config.yaml
d_shared_expert: 0
balance_loss: 0.0135
init_std_router: 0.01
n_head: 3
rope_base: 500000.0
parallel_block: false
init_std_qkv: 0.0423
seq_len: 1024
Below are experts of layer 2 (counted from 0) of a mixture-of-experts language model. Rows are named router (the router's row for the expert), down (a neuron's output weights, with its number) and show model dimensions 56-111. Each number is 128 + 32 x the weight over its row's rms, rounded and kept within 0 to 255. Numbers have three digits each.
Before each expert's rows: a language model's description of what the expert responds to. This comes from a sample of Wikipedia text that the model never trained on.

# expert 13
Word-start pieces and nouns after the, such as pre-, form, club, station, system, company, often in sports tables.
router:108079117110089160093184128158126177166103154169145107114079094080148116119136174111077092168156107150167162138147147154132077138124089176172084142136175113142132177131
down0:153144134178148159108135102115114111137137112054114102140101141132114121171118157172174081124130143122132122166126106119088161176164170106093137123201180166118120050108
down1:156088130133121133144133144147113164129173136143155100097158109095107090129105188137135140097171075094179134152095074153148137108189047127133067126124133155153156096151
down2:119141150145122152159173185089139097110144100149117174068105145170158124122137132137131191171125045072101123104146131149084117078106111099167184085081151139125127175173
down3:113084110135137121119128182143125087142095154137078148147053103175128176118111155111149138150140153145078115131153088076084144180119144163190113090114130127129090122109
down4:119152105133173139135118087116146087144131153127051161095119122060143146153118139137138110081162147086081129124150141146088112121166099137057167133105112147126125123111
down5:201159119142142152160081161112122201105120101105169140148121096121132156146121154151088168124122101115125125097191111137110163099144088130155165096109090135115107085132
down6:089127117075089150104104108124167150165128146147125224121180147135148132091168136131144101140117087162103159114114135119086156150081067187129095146159173143171105145133
down7:122134138117123186102108143127102156108133165124085097071144116080156092101146120067040132088199081187114141137129134165159111248146052154114162171111124111145142165155
down8:139064196140157139141059097151106173148140108119168141107152127124114116073171179140177096093101112117175130166136094040095142086174151127130108090105174162151115094146
down9:128180113115134124115152096058159177121134089122129128189187149131158185156155159063144135094081125171155131126116085110186113167107165122135197133125078119159120151111
down10:086167118053142096174097101099104157152129077101129102117126167155131133154178151124136147111140129139135142123138084105131099180109129166103089097134138123128191136115
down11:141137122135157177116123134130123174112104144151134083087143173131183142140131093135111133094099139126129169135120081130130045154077169109096123084100183190101121078120
down12:175137102142077112093123105134152162154084153201124134182126088123175104060088104162167158118112142069167115059120189129119118170126124178120118147114125172083156124166
down13:124160112146130128131124093161160130099148076109126108107142112045157139140111145098103136146112066137100122110139121166164137087151116063125148166089156122092161138119
down14:159104090135092110153175145108111175138140159101123157127131164154136130150142086188141104073159140133126125136128116087069135136138144184096175145159157111077131094103
down15:119144101118129152237176132132147185135132165151189146131134086087161105102093097124132138173153172117178101114226119133149114149124098107146153194157175142133129129116
down16:114195117108118114111149142093166082159179056054112116117152125120080193183075144120070173158130065179147105125094161133126118147150122135181118074145095108188144144077
down17:096160147050143109133096167185107180091136132143111162171079124131185114182124068110125122130138143092148112125157152144131099113100116181107169170103138130139120166149
down18:089141130129109102139170090150139092197148194098136150161134145164081089135071049124135162171109097145108112114163127138115142121143119195058120162137141092084129117088
down19:120145104089084189110187129169142082117106108177095152123157130155155143081184094138119134172098162119115140076110165132114136181140183076190120130205172102105157140159
down20:123156180152076130115109151147109096091147092065088068068149115063111147133079152131130143145096138098092153131096129141080074100188093129115143094138174120080122123170
down21:108089151097104150123098108190149148083129149127128149146148131153091098177118126152151142163131168110098140145165125129201138137135146150080123127137175151117151168138
down22:166111106121126119124082192103122098151114145160131118147102143143134138141127134135129168110134139102136069161097089130136115204115146087090140090137146125164103116145
down23:077147127104086098137108151173120116141132139144122116127103122114129208160156098113110158140148091130154153106091103088076191160154113091203128128104080075140125097165
down24:130160098069102119124128140104110148146117157151131138122099182113145098169086115127085150143100174105143127077136125144186146177098190058095090155126140136111125157112
down25:137150134165142106132080133100218131097133101212126110142135145139184147129149154141109113101156097120119143143084132138099140172119068174148113142117140082072117125130
down26:099120114122122148121123126143156119167097118150093126098115103129137128141108124200053154121098117075142060089136121123151148100106114145044151194122060087061090132111
down27:108162130065177141095132153131112108153172099123097100190122085134089174153129209141130143109134110097162206133164162136111126077145135099159092156134021184120114165087
down28:108117120143194124125079127121134128145153096151142105061142161128150122100108118091192141118093028069134124125117117136122154109032116058126170120116195090171176097087
down29:123104140142124115163097127176164155155131031100150164097124079096062161159104120046080128127137097143154098139109178109120183122190151155152133070159112145091136120154
down30:103165082178137136163150132101142104122109150146079116143142090127139117114108079090143150066127134180102133194154069112133070081169111120136127150116152064153093170145
down31:170127119162159172195150136097133080155149092110091140106131142097111107137108094121134143134197195130110134190144078175162140169195140115098119066153112138107163096158
down32:181184114056121128103142093186118186141083156166140121182078095124157107150114055153119076099073151185118174147108097124150169135073124155125125154116137146127200145094
down33:115133134120101137108094106172102172153098152157153135121097170114187138162187100165126094137078079082168154165072118148139158128173128083149099163058126128097194138136
down34:104082111135096145165142151124107144166196116105119117112144124143124073181125083116149126062178147101165136060157115152160188112094123170140111079132129187099152075084
down35:134061088094130100141124129109142139128108088098131094087111129169150119151089126136154128130069129153133164220156131141185122072138151087146120128103115155111093056131
down36:129135106121136209113088100092136080159132099144097124063173089084101127130135165176138091169126138133109192102098112176039146179162116117125122158154130125160122169138
down37:130199079061100137130117093069181138117107157119176185127136177165179132183167129113090072090113105206130159092093114131138121176137098151063132151088124168166084148117
down38:105137135113167137151136129177079183111132125082094064083103108052130111137148054152168141139132148112106103136143133113167115193130147070127145093131143088132176181129
down39:180085097132147121166140105130142087150068162143095169155134093098163132148156128205132104123139075114096118161081154106143142130099089132106056161140117149134068108098
down40:123128175154165175112190107114170056140122081099102098096121088093100137161102156176148104163168143117128077185125144158084144121162130099130090185118104117165145146152
down41:172178082079110080107144075134149114090053137106142109157055138148129151172201151073094145124130072131111138172138078108118138169163124128124125140143056170185052157137
down42:109112106101167073152092104106194192121128158093125166100164062136131171109185129122157104213116107103096116147157150122123084102095107162140072186138145110197133161129
down43:149151098123090122124201197132137120156123122127154136158172097113069088075127108151145133158152130134142107129125107135086108113089121158156110167122146194102161087083
down44:081143094057154105124132093164166098081090139116161216164153102152127149085151121086066094148115153163097133146134135152119148158143145115134101114146134119149110197150
down45:103085119121123145086124120107141133092105112128134121196170138114130118091105149086109161085137149183135167122150149126119124148199148089148196127131085125155092107160
down46:131088052122141175131076178154107133113114136139110108102104184138136191091160098162129117087087104114130138131120084124105070128094133059099107085102177188139161085136
down47:165116139173176093135124148120174064131166145043073139161144099164135092164089142090109156087120131126159147140193153147111100126079185114088114133118061138122168073108
down48:143133121138153183112131133143106174123123115104185163156156151121134115077122162127140172119130150174191115119109159187079125137082111151124160063102147094055204149126
down49:171110132089140109138130155104102162107170178078108079076163133123128111147112103133165169134092147108103196114149059160106146134144137030037090119124163117138131127099
down50:115157184146157158118083108156143201132107108166099152133125123085105112162142097052115120122069079096132151161097152098109106081095159141104102089097124089114108158147
down51:082152125166147177135083148174116172131128156098135142178131092107133076109123079223124111107143178100125091119116160145145156123055155103057097168061142066078157115140
down52:139180124120139104157182062139168137146098127151156154145181190140132120152103138111149112133136075149136085154096116109123095140147115174101128102139118109103115126068
down53:109128139105113145032178152136166170078124129144091089101136107086172089164128129090070130162080157114148121115149182089167113217133094109089123159159108137205151152173
down54:108134169126112092166145124127118105105091131125159137202166100150088125157099132111189127160153129119119089115103128145103156082184033125142107105176127068156133206153
down55:090115140132123143121147137081120136158093168070148181074094150175133137076098103093117167123128133139135147116107098129125134178142158181088053155151101127142134096114
down56:126135093101112175137131173102089183149150128144088103154121152093103026139134187135139092121200064096119130134153110170142068174128138157051160107163194116072134123123
down57:149101149108154190086183116143097156151148123139123120097103172145097108045167072125125118158104134089122104114117122129137123158009172147112074144140157137129113094168
down58:215138140087171128175164180053129124084164150083185126109128081139146164109127084107168102167159145130188095101127131144128076129137162135165125149182107136130132122176
down59:136136129108111113112098109119128148170100070070137178146114119124129134143063091084100156097163101161121173109149108154084179137140133094189146113142119098160126063050
down60:124106103188091137120130138111126160110129133124124099194092163122139167136127189082147126103155093124150066167133128144159127066124096160145084094073115144106136115120
down61:120068155097168162149186137190111132097132144085146157124118115140078076070095110196082124179087179086096111118155153106117090153179129182135130107136162147100127171124
down62:142147150171063141078131164103097154169119104167080123146179154152095068159166149109096119152083165159066124140131106152107150189140142064091125141162128091117135161134
down63:114145132139155144135131126082071105065151149133144073075088090157099162091146123126203162112180157090123166114159120135163133168087161092103103106119191164128136127103
down64:116048144109144139132115131128149099137106091156139108142056182100148151114190132147098148140118178121062151170125093121155140079072127080103170118123079117148062150116
down65:158118125109158138121150112134089138103098112105132107126097107084096118229076114116172193095158053113159098171167134121092133109133153165143175115132105151128120111116
down66:163132092118113148143126165123084060097159105155135093162143155121115134157081150170171147168154141091125131160077119116142095063116117097159160077095166120164123084183
down67:153168136151153166198218155109107034082123110112116093097120088121111157100103040133124166164121189134093134124126096141124087115094091158135102139125103138122162101117
down68:163106135106111184107161131108117137078086168169104112164111162124141079146135115226121147170112197098130114137171157129159112131082167088116136125135152166130122109190
down69:210144119144145094161168140155157117145135117128153120187164051132053074140058140126195166129095101097115118160170084121148161106108169204142084129160052100122122138112
down70:156152122130135063106168133122095080096111133132163129189097057110132096104104193083116167141100150170122139147153125114114113047157121050134093071140135143171114154103
down71:122094152078159148142134088119139168108142101121164176105123112129113127112081096084133126104119047173114152164141141124067150081182100111145138163152150133114179140123
down72:099071135118121144120129080134160113149140155194109151174116129174166112124214138173148090110106134105091098164179138129121082092140121120090113130076102120183085153159
down73:105130098216158148093108100104117132153092129072160113150197114195080162119140099158109052083167080111124174120097067105126209111068113162108166110130116071167167102085
down74:154166158146074096156190126075146063120138085127126119118121141142099125089098100173116136119121170138120093153160083175133081121114071121156111105103119113087157124139
down75:134133013109127161164144127135156150168154124152112131135116072111127114130138136149084135156058084110149162147122136134137107125167113061178177176089057095201117145149
down76:123169139084177135064086122189110151148140136123111115210091118141158060103071039159154128134104124105097163142076167167169139089176116123125161074154119163117109120142
down77:145105110157097072097113117131113115124101142134101041065060137076128128125147210121123134108113067094168123091121075172191123076129108070132056214134131114116140165098
down78:118171177103112138080174175069125131138121120176095098144109102117160152112112160070122139159139174132101133140094130154149138177160160069126189108136083147178113160135
down79:200124120191099135111140154151149050115109092130167159127136156095125131142103186113134123156070159142176143128103162196132094153118199121213099101104147126141095075092
down80:099105107121080158150062110088091125167092168160095154161136158145134138081105125140129133076166137188151115115082098152153137173138117074088071125131074120126127166112
down81:107113031119149210084133132135116116157097177115100114183099161157140094049125146142137139170117151118122188087119176157186195135126142081147141139164125190133147129095
down82:166096119106193179156161172195150120125128119109135133156101077113084149107084126164136132123147112146119140109167186156085072147143100150121117170102163121111151107112
down83:165102159126152063156085130140173138111064099169151139150065107061113120119096168116142107215093132134132106140134161128160135093143100107154156138118142065076193154123
down84:109089153157164167110131137180091116107171137112154155148132105149120106136116095170093161213148153085113142076110153146108103078112086097156089103124207108120145119184
down85:112108128101178138152118108170123155140146171076118149136134136114121158111086123095134094113139100140104094175134137175107128119120170174151153177101184088078129085080
down86:170129179142062154138199125078116117134127102134177080140148091100126096218163064124114130093151102146183087160121095178153095114145128198141105106164163122123186090158
down87:175139140175099084106082143108136137120137078201130134125116127144146146102162153160114128085106080115140172084111124107108134143105058135136123120110114080099098073133
down88:104149152126172170140115072109140074143107136112074132089062140112110140121164167179139165142104142153146180135111131132195132083141113088082129137144105102105158146163
down89:144146160132116137171094166110091086104106165198157138122081101109152232148127102112109154142122123132125134178152145189123180059181138157127065121139144135073220125159
down90:173170166160202082182120160181158067090151141089149100161045109125069101097088129121134100158110129116092109194124109127127159084108169073154133156124178137064108119198
down91:137088145116097066116199151098125134149085130147098167096170164097160149188117132134148091110137142136137128176139160133088095143134169130139076173118107088181166112090
down92:152026092114149126140152144123121134177115191135162153199141113116139184150089193094123086169089129129142146090163103084194116157103160121130181094166108117143149057145
down93:134107097142069145133115080155103122149154096202052114094133148140105103093144084139112147145120185109111169137111149088167111116075130144144103115141156132083140130082
down94:122119108104145144090150139202173131120087140136135111142082112159155143125071087092132138121167147144129163139142109181127156085114170117168170091116138121130155131113
down95:152170193110189175115158119114116045093125068131134090078146121120097111109137124100100159201112147151114128159132124177140130121138111019130063069156088163208104129178
down96:177101156117102106216130089110140127120142189151150111153158151147162170157194137169074129146115151187145123158166102131138140184184105155105129159103155109097109095136
down97:135160103141080128059125091165155149117084110186131144147146131147151087073123124089080099153152174151162101107106123094177117149158145145110106117139114119107125153116
down98:205148107091133093167103169162110148138072194177097127097176128137151079173150138135174133123109160098074110104134151093147110148140062120104130200090123089093125176177
down99:081120179134119108132178173153081115121145169124092111163084171161116146096120083130195111148175211105101120116158133130087146106070128097073083120144159094093147170103
down100:087114131110158124131107120163091177066154069154096124102076123115137135130176145073108109134151115152119114123157108169128109086136141118087139167117109082105125113119
down101:122142124123178128189099084082117069097119131135146147118089152154214129169116135153092150117136108127115143145145143150170124146168113138098120111102116061159066181181
down102:065151092152149114077094108121116127129056082139129112090078149107121131123135159097130157106097124078096126105111130108164188044071161067108170109154145132181113127187
down103:164116123136084123130155121162140118114157064128111174111161063134191121115107097112165119119170087149136180089080113132070119127162143167111196177086109071129045152104
down104:158087112081108105102070108088099128114147162103155091138127158117155130186098162168137059179104165137110102115160134157170082139122158169104144140150103166127146118118
down105:161203160137145142156141145168096127115137115131154145182132105093144098066106108090148173113153119115135112131133117135143150070178152156135091163094155099130164074115
down106:097132121105087147116134143139137084116119135124161160162165141194123122125164124191104149145146127137133143130128160145049177151167088188092179077070089135155149153096
down107:143094070166105113128104110114145134165117131181148133113142148140172175209181165187082131111198088136127108120120129137116124114153145173096160106086168149134212085068
down108:117142104143145154126204134112118111158131137069136096143113114135076163059126113132182137167181212134095132138156156118118136143109109146128093156148139149158122109076
down109:104171141154135092170162091142129233112150090113103146152131105129157103154154102126170109099088076153178182145118148122086072123131130173146217079096158106090126137111
down110:123062100118128139176169113092116124147167106164081130147145108130122108144141071126199133139105125136111123065115165132058097108130133093149208081125138162161099183137
down111:136122135118096090146143109120083066164141106133139153162094091139067131128148142134152133143166095094133086123130169131113199101199064146142146141138101086119133202149
down112:141140163143131126147123146104148137124145144145079096132112104135065098074126198150157127143087166093135128108134119090133115075208166101066087160139137179078110172211
down113:133119156147162143147127094160162129110160085157110119135197151145179126133097110169113137138188141136137172160066115149125097144110147156179122072156173084059172062133
down114:097073103099114171138196137115168122119136113147159081153171153153134158106073173139081166120091161101116114038131139099090119131140099171104194200158148096180110126111
down115:062076110098113128098179144173156098104154082089165118173126127113161123098130131129098082149158153091112127088152097090075086145127103126183152200125172119126118171069
down116:092146088144089170148117062081127110153094088098114122106126158176104089138129180130069108092096119063145189060152086132129193105136142113074123145152129111112097168085
down117:150102213154128156145164148166150095100121111117122151160137044112115105143161120081068145159143188124157081181114104131138118046108149146135167101165166030143147151165
down118:189123082093100101134128163078168170132171162126128130106155193123213174095145136205063120160148128177100112139077082166086149129092172108123155160127101132138124111105
down119:123156113088150056132123166165044134129085148077140127179077138162139146144091110123093150107176138139146096172152117069116094066144084105109134147146144108159126145208
down120:082179101056148154147151102102108106129120138153152140112121147148109220106156104096079131121130166100091115141152099045100153149081097129076137146071129129125096135122
down121:085147173110085115146146131097088216158184124123146126133137071128068115152052123119140097103127190111121126076108141140085128137158089116101167166122166138101092147095
down122:139104125148095190108096115109079123130144110044136094138106132162113150120114161174128175120131081136092190128125148188111078115085115126125180105087124153175119069166
down123:100137115166127103127117126151077147116154216168145183125106170126168199129133112149094164180137126174176102190078127111147083130119147145187112119124116109114145102175
down124:169111132155129202134171107106099130132131044105127088111084090060068125143129157092095141099138123106152075152093126170121222183095120074151132083143135152089133114165
down125:102118123093132076116090166110126140159148117101126127110156168189139187087163159137086147131104137132085128070093072048087184130177117089101123120158163123116141117168
down126:145131116099097105134148164149095096133107143081143099095134166021144088095114145092151114159058135142133169163122178135123070112125161121159091114170158175128120153162
down127:117159115139220140136146145114090128069156073084149097104092146187130118098082147092148070171099122128175109127078076140125082116074162088191143098133163094123165111155
down128:108130154130062070135099139135135136142086138169077137109154191091142176149160175087083100112129135164174139162148089144148145144149127103067116145109035068077130182092
down129:120127110104143089150130114095096101112161154126138147108097168137175062147101156136116144146114215152149121143138125139142112145129174089122113126187153091142117166163
down130:140085120146115152119182100151140121144159098140144085122124103157125044132121162149102115105226139118112074078184153149114116134122068103135126168141159061085139127123
down131:131111103193144120107130135102139132113129118186153155162193123173120133126108122142146128177137101108136136153126141134112133130114107146201110083166107114130179092176
down132:136120128104200116138086169131127134129143116151175167073173182118119104071117157105091078122099182067143116096161113104161138081120103105118172134125096096146113133150
down133:176100190173109166129154085123093122106079157120139121118118089149133084129129065102120119160165119156202086116072095162119108212160151141186128081195137152109128074163
down134:066164061100103108182106109082176146146103177142129170147082158146119146074134142126058081112142106129123116124146060127133139169144094147075111168132100154130125126116
down135:126155118140131136137208077116072178140181133158104138106154064119107105167130131185106147108151154128134123140122098162090099156135157079138133093102179104132251127155
down136:196097144102111126174123118115114126130140134144131102179146145134124125126107088151101139165164200165125091133181133109186120216170092129133118135139130103112113101138
down137:136139163110079135116143098111113097126150094140173108163140173090103094144137040139097140064152155126132088098133103198118142154099138108181159078149217130116123120123
down138:114125069103101104166146111130080141125155206161141169135057122123192067131132094098182167069129083111105124072116150136105124084130081201108144114046108119098109113111
down139:143147118144173117167106127140151136120180132108128133136160137151136137037115098176118122098145134123168151059191102226143140068104176118148105063098111126141161080135
down140:127138134155140156163111127156130134229153151132120122122183165166146108098126171104161108157138149116074163130130146122149108105138184147122076103201131100149110145115
down141:066131136157050185107123089114092123151077191139167114094115144119135193169165144079129138069127189152131167137089074110133159137116135124090122110114168119125117141145
down142:121147139174119164130204126102108105134160109087104073132106110127070133072116103130175127191133197091114124108109120168106142136063128096135069139175132155149101106066
down143:088105135081118134160151200098121161139120183145111112152165153143137142110134136187153112197115130126153130186165096099130110182142113049060124207038116102100137114111
down144:124132099150116116172146124146104112115158129128121087152176117117158125151151120143164151130132107137096123152149137136119121088147079084153131116148123154079172160113
down145:108149125124113149121145123138112138121160085156155130152153128178133145079137135151078145013194116160103154120120137087168170115146143120100116145150117156127109134088
down146:205139160134117062155097138098152090085094117078104120129104174104136113152090065028178133119101150108135143173161158165162114124111193075181136110175161141140152101156
down147:155111165092105129115171188113094097124125127161147085142126074121143135161141148128138106137148119125152088192045145090104161172146118137168171143109148110148177082122
down148:168119121182160160179101112085140063162107091114076089119052100109103142149133120134103071093128095137090113145115094098076131164107097147143076123103112110120050108121
down149:047158118176120141162127111099173128103178152255107152103153094137177079139179134113140125120194098092101114062082144125122106151126093167109139089110114128098127139101
down150:116144158170162175090175128082119120153151081147103123152114054058094085161082199131177165112140150158148115154132174160160159135105138116142162121149075148137148133114
down151:122153151093104125138156134143107102146105155183155215164155129133122102198124116159115105122138137112149109108111141133115153178157157087057094144178102162106162150106
down152:139134196109111126106081132111114120167149157131118159132144140189147042108154136147167118184097104152036117113166116134184087141111170149060080126167163106161080146100
down153:152112134069123137115099146116109116126138137095170094126143164144104132172123151153115100194141186063183084107161171125134154188044159105102078109146119177108155067116
down154:186120178126119122152127164208162076116176120162114168130087066132108102112167035143146128130089121120132116171164174099120182138196147176142170035113061118102106178138
down155:128059162128093126122101164132047155139078088125108118165111147146138099135151130080115151108166209115144128073102056140126125120109138075175122096086109151072107031148
down156:126130123146070118094136170106135093112109099153126100136087116144159099158101116190106158105137164099118191099136136096133148124159102130112105067128042188126106127167
down157:168107144130140109145126102167125136154101119083148125189086205111151154143154137132149101150123134118116102185128134110154133087099126129134125172060140129148143232113
down158:153129123082171120183134139159143143130113148130093148182176119083120090149121185149161121126159126187115125089087150100088141226161137096148123165124119130135145138148
down159:009122134151105197191173108140169122132166125081070168178173132135143138130128171146153158107137162175092140170176165111151115121146155153119126131106153122126180111108
down160:118131108137191142121101076046132152210123089085120140101195127168088166130152128172116093105153099122076105135138054131115176141097163151117155164120117114211148120092
down161:100093087074139055126128149105170082111127129144105153098114138158148084116178159174122107162069161108106169099116150130078092102122147119088122186177167072173113161075
down162:100133110121134133128111130150089078102053119070146120169100154142136176101179070102091077153115124117133176135142143094171162108095173070182074171133147159209081184148
down163:110117177092176150128146136174122118132118116124116111139124096147097113089077058163136165098089152105116155089171162160109129157128165099120168117118152117133153224147
down164:110086134140149147134197132127130112168170121134111159125152115160099126059142158118139165080226147100162104166074138149066124172094157140082072098136072136143150155154
down165:137136217088134165087142145138070107153134098117103129131119142143114085091142088096144144215138124151077122147131107154170169147158141085118120064102094101163118140113
down166:128138177073172128096195168205118092053155121120190185078150164160083098088116136147118087203079080166137068148113119106116108141091150137134188113184119126116146057122
down167:098155127097106148139149142182118154165189141146091133158097136118153121105124110146154103137179164141139080124130122085161100105098125183108194146120179082058130148093
down168:119110089102144146108152106106131140104127082106104158172217118088086079107149148140135149121154122117125145110164115157080082199131115128170118137145101135098189073086
down169:099159140149080147106115113130221145132140112110053138172192092089194085134188124104136161078070138159158155139152154117095150115060155063067196139094096091193108125148
down170:209088153186134113128179097119142072156161099118144131140146092142096100131085213132128112129176154155186081155136158188153129170149161135224147073116139167152129033130
down171:103100095118122119063046118114138170128158150125147158167166115156152160122150189163133046098113062140154148098092171108116160119137124095131161115142150095181149134090
down172:161084128135096134070120150101165105169150175130083173107113101100088163051135117169152126148148131160087124152147170096127129089126105110126140160115102088166100147148
down173:058081121094115120090088068135160113184135098125131102196127129092105126171173149078094130057136170146129132111141096063182096147097125222181125125121145136184096186086
down174:140172084140081150145160128078146124113112091091067125150118102139127131122111107193050131179127073161092129137130173177138119179136158073141126145120098085148147141117
down175:133112097174153172153147090214162082089166105096186161146147140138154137155115137142106094112058087123154152119189122167123109103096143157170108073138162147140157158095
down176:091176138151070195138078109124120183114204122113149081136105149112083066066118135080150058084101093128147132161130102111113137119170023111103146149083120144169114154108
down177:145167130205121114104170088142144104116111095161108111155109137136110138185181170086087150113085114108157094124147101112150181061143149132176101081135105108099098123138
down178:081076085112135116089023127161070152111111180167142118115148056143175130058115143155123097116136051098149155129125132130140112159139096103166107175126173142073095087142
down179:159143102160144124133095096102110112116101123070153173136106123142117092169131124146103092143116162119086085170131099144104129118141106130105125104095155097128099185215
down180:155123149108137136125135130101155134100133096061102147172174149146122149166103110154167171072158130171080136127143142140113031116172071154155090102116125136208150201144
down181:129125172119138162135059121189146119091143151175126174154115136153209124188132133135101158073115097105113143104116157125189133103162142085101109133053082111162127193203
down182:105108145131119104122142109027153148125103096090109157109136152131148172115126129105121118104180136190214097142155140124095127140160137127093130122109117146153119163148
down183:153155122086106097054098145135086174099154118134128119181178120181119163108110124148166159134146136142102143164146186165107127115138110167143099111144102143174103110170
down184:110078080120185016148140131185121117145184202069138121147099089126148130122063093126095138142107148083162123092109145112153136120112128144144118136140138148120112105115
down185:125148128127090133127121061134146139178061168125129128081153106163111139106217144083095103086129155109205174085117183058110161161110130134144126093133130167185114092110
down186:141105143098152125132103136123123101136159100105105133155099154145128135138155144113124139075076092150094157127148078112116109122088178137168151125136149165132127145127
down187:115152086100059154133138079086085165135090075148113154171147182200141139085165168150102135116058149156112106131165135134112105094153157124053126114109124147114140175101
down188:130066209114081134105146082121150120132126055104138153142138068140117069171121125185112163158085100124171125043133124097139119181150135153126121101145116129094189159139
down189:138182163087093122093131202049096158113110111164095120083074154144144105098120144162190163129211148136134112120077189143097157118129141127132128150101109138131148126113
down190:149147108174110102143167091170121121051124055144125129071083112140162093126141162091121110126134104149128139096099145132093160111107109171123150038189153127152098170126
down191:125075132145145159127132136204090111096129122115105154131107088121094079098096071194099159196171145095079113125136139129133115053123075074168096096123172145115138112165
down192:084110108111080134126119142190133148172149159155063205102106131100124177126154106152121072131126123139110102042085140145099145135070108114080142187109084125133165155069
down193:088177187133111158077165137114100156120152103194072115200157078095136143111121192110109167208120140164158128140143148129164126088132109048063132186118086091115142138142
down194:130087131089197161149173131118135102113191188101139127126170147177110157073091108139137118180115162087136159152123127206098087104117126119186153133169145113135171070104
down195:195123079141111145147133114111108143153123156125060107155181097115095154065155105150162133138175032077144135061140114149114121184109137108168113161164162211100165084150
down196:105099086122124159144124162175098115187093144115105152114195177125127145170134130130149188090145135135141140083152119138186093157138147104084107130052150093114122086133
down197:114112146145060076135102118134112101208095171122108141064110119113126174117156165103113095165210093102112123130093217134080123097163110110123103162161110143134107163157
down198:162065128176183085136097175159083098117094135141149146158110070122156122092100088139203153128120096158137151165124174104140072116113118133178216144154114167131131046163
down199:135163179116102124146122127154106160076129145103117110141063151137138092172124067057096150195088138138124118114112134126166163082172151118088116140182069161034153180157
down200:112125110141085107110091112050119182092114100136084129129118093109136059172134112089119138125116150129106137075119164121174094136111164119176171126120201138149080150163
down201:101079126097118151141174104153051134162122166049135157116124124122073119123113098120144146162114153141128093104157126104150101095123186104122148121140121166188131138129
down202:101120113171148128124162119143126151150070158099093120116149153086133141137110086132142160150102102118146158140144174168166143080118108152097124141108137159138186106161
down203:062142135122171224120146133097116122081100090120155138152104085151129116141072101127108070053120091152165129115115063159129127108120135144152145113114141132124172180157
down204:141106124130135137058116131138122111112174132110088159125152171163132171115107113112202147104112116080068150152084157114117123195104155119052146112156148125112111165098
down205:173092166154123147111112124133129126109105128155111141121163097142109117094098081131181168189129114159209128078147146159111156145122121107172134104130136130099131057151
down206:128132125143080105075105110173188144120149141093048161152187039101151085110142104095125178129074142138142125169154196095089127044077110114081146101123096107152056105194
down207:157162045131083160092101097107103150131156133121170100162137192086117172087107153127036157084136070065158148156164100128102145109142141122120143117098156120154175103116
down208:127155160121096121176087129110154104141085155124153148229076150100169100188161158091111135114093139101162109111101110066117135098137078145092171107097112047175122124126
down209:124114105150130173128084150154136203112129075099128141080195073110075184087144109120132164154042091079162161124105133085121143095187133131112133105117136116080147146161
down210:091178135075174193100082091092169137172129139163116150157140119112119119119112080140166093115092119071133109156121098135070132094066100150125126112105190112137123133187
down211:105103110120102087125142097128117159143192156129088124128081152087197129105186165120175139163096092130119120043135152110159144103138131107089172154158186134105130137044
down212:099072167111117114114117058096115138165105157173126135136198078180176066135126155126086123124136160162100101081124159116183088140107125124109100139145131106131160205109
down213:123097120103174221162146147108138114106159111124126141136152114151120179083121161112177136197117151157138120136098137122127090167094201150172143056150164123163111170114
down214:154133186137147190156202156132111155157125125140109168069122137140179135177154140178096080155097144105133123147096152160101142191132118073113100078116108144099201110177
down215:157157140160100162112137105140134107162105117181139111162145164109137107146156104203134144087131100112146140158111116138146149119120222074090124127121123116157140145117
down216:128102125104115093096145078154178144120155156214106102136139087097181104185102153086088154081101181080173093150122151114147145179119114156139096189171144128160093114122
down217:123146142116124163132127110099110145128157117095052116161128120132065120140149137076180128061142175125082130168158146111149126116125120145118116134151073130149122189127
down218:119149099145154191098130129096079110126060102124120123085132126129117097149109135117171176060147081135098130115143203113102150146087111110113154199103156155112105093119
down219:142147113177142135151080158115085107134092124067138159125091148155090154094168098150167113167128070140094148139087093144128160050139159089139157074064110124063140119102
down220:090122126129164117119094094170131118120127091159107119128102166136167136166165179118085166092128152117060182149101153143182161120116090078100144080102134105158091152097
down221:097138173108128143094153135122129150131123123151118120145140104115144117119109143134101132126117184103146096102132134149174132155120177102096121110181156133104125244109
down222:049147115150113118145140155098126138087142172189155110127139199086197151152120124157076120114131115130097122088163130139107072151068129114140125118098199170100177116102
down223:047147142185121141141108137082100062137137100079115150129154146107085230157124153117152161099110112153085162149165149134094157144148101097142116223142101106139157157115
down224:134139098089126073128174124154141123112197113128140095142197159155158170126103146115131114126119164134075177127126186133132143132138124169076107226132098153070125115122
down225:143154123081101084167117119126093065115116108087160080119146106102114119148084150129138182155129095157216120137169060148059128161240121114132115145155119124187130122120
down226:146136074101149137080088123168118112168101082127206149167080148114170183149038064139169122118173123170145159123152132147125100147094156127174120088151152174100114087204
down227:082159177138091111165110142101160174132152128104191135146161103129108170078170112073097142123131144144165143097209158130055082130119082141087151113119088142159148147154
down228:209113115139133158106110138152066176134136097152119097051104127155134106174094129083109064151159107134129129142083136075134127134101101135140119128149120109127077123134
down229:122126130148156152170132087174150118118127091122145133106114095051186151165146139132130168114142126079138113113124139135144110105091117129192135074088101164071118126123
down230:156119157138178143145136111139118135105169113072070162152150098103113112114147127104154107091152161115144143175102155135117033075161098140202202104130143144117126150106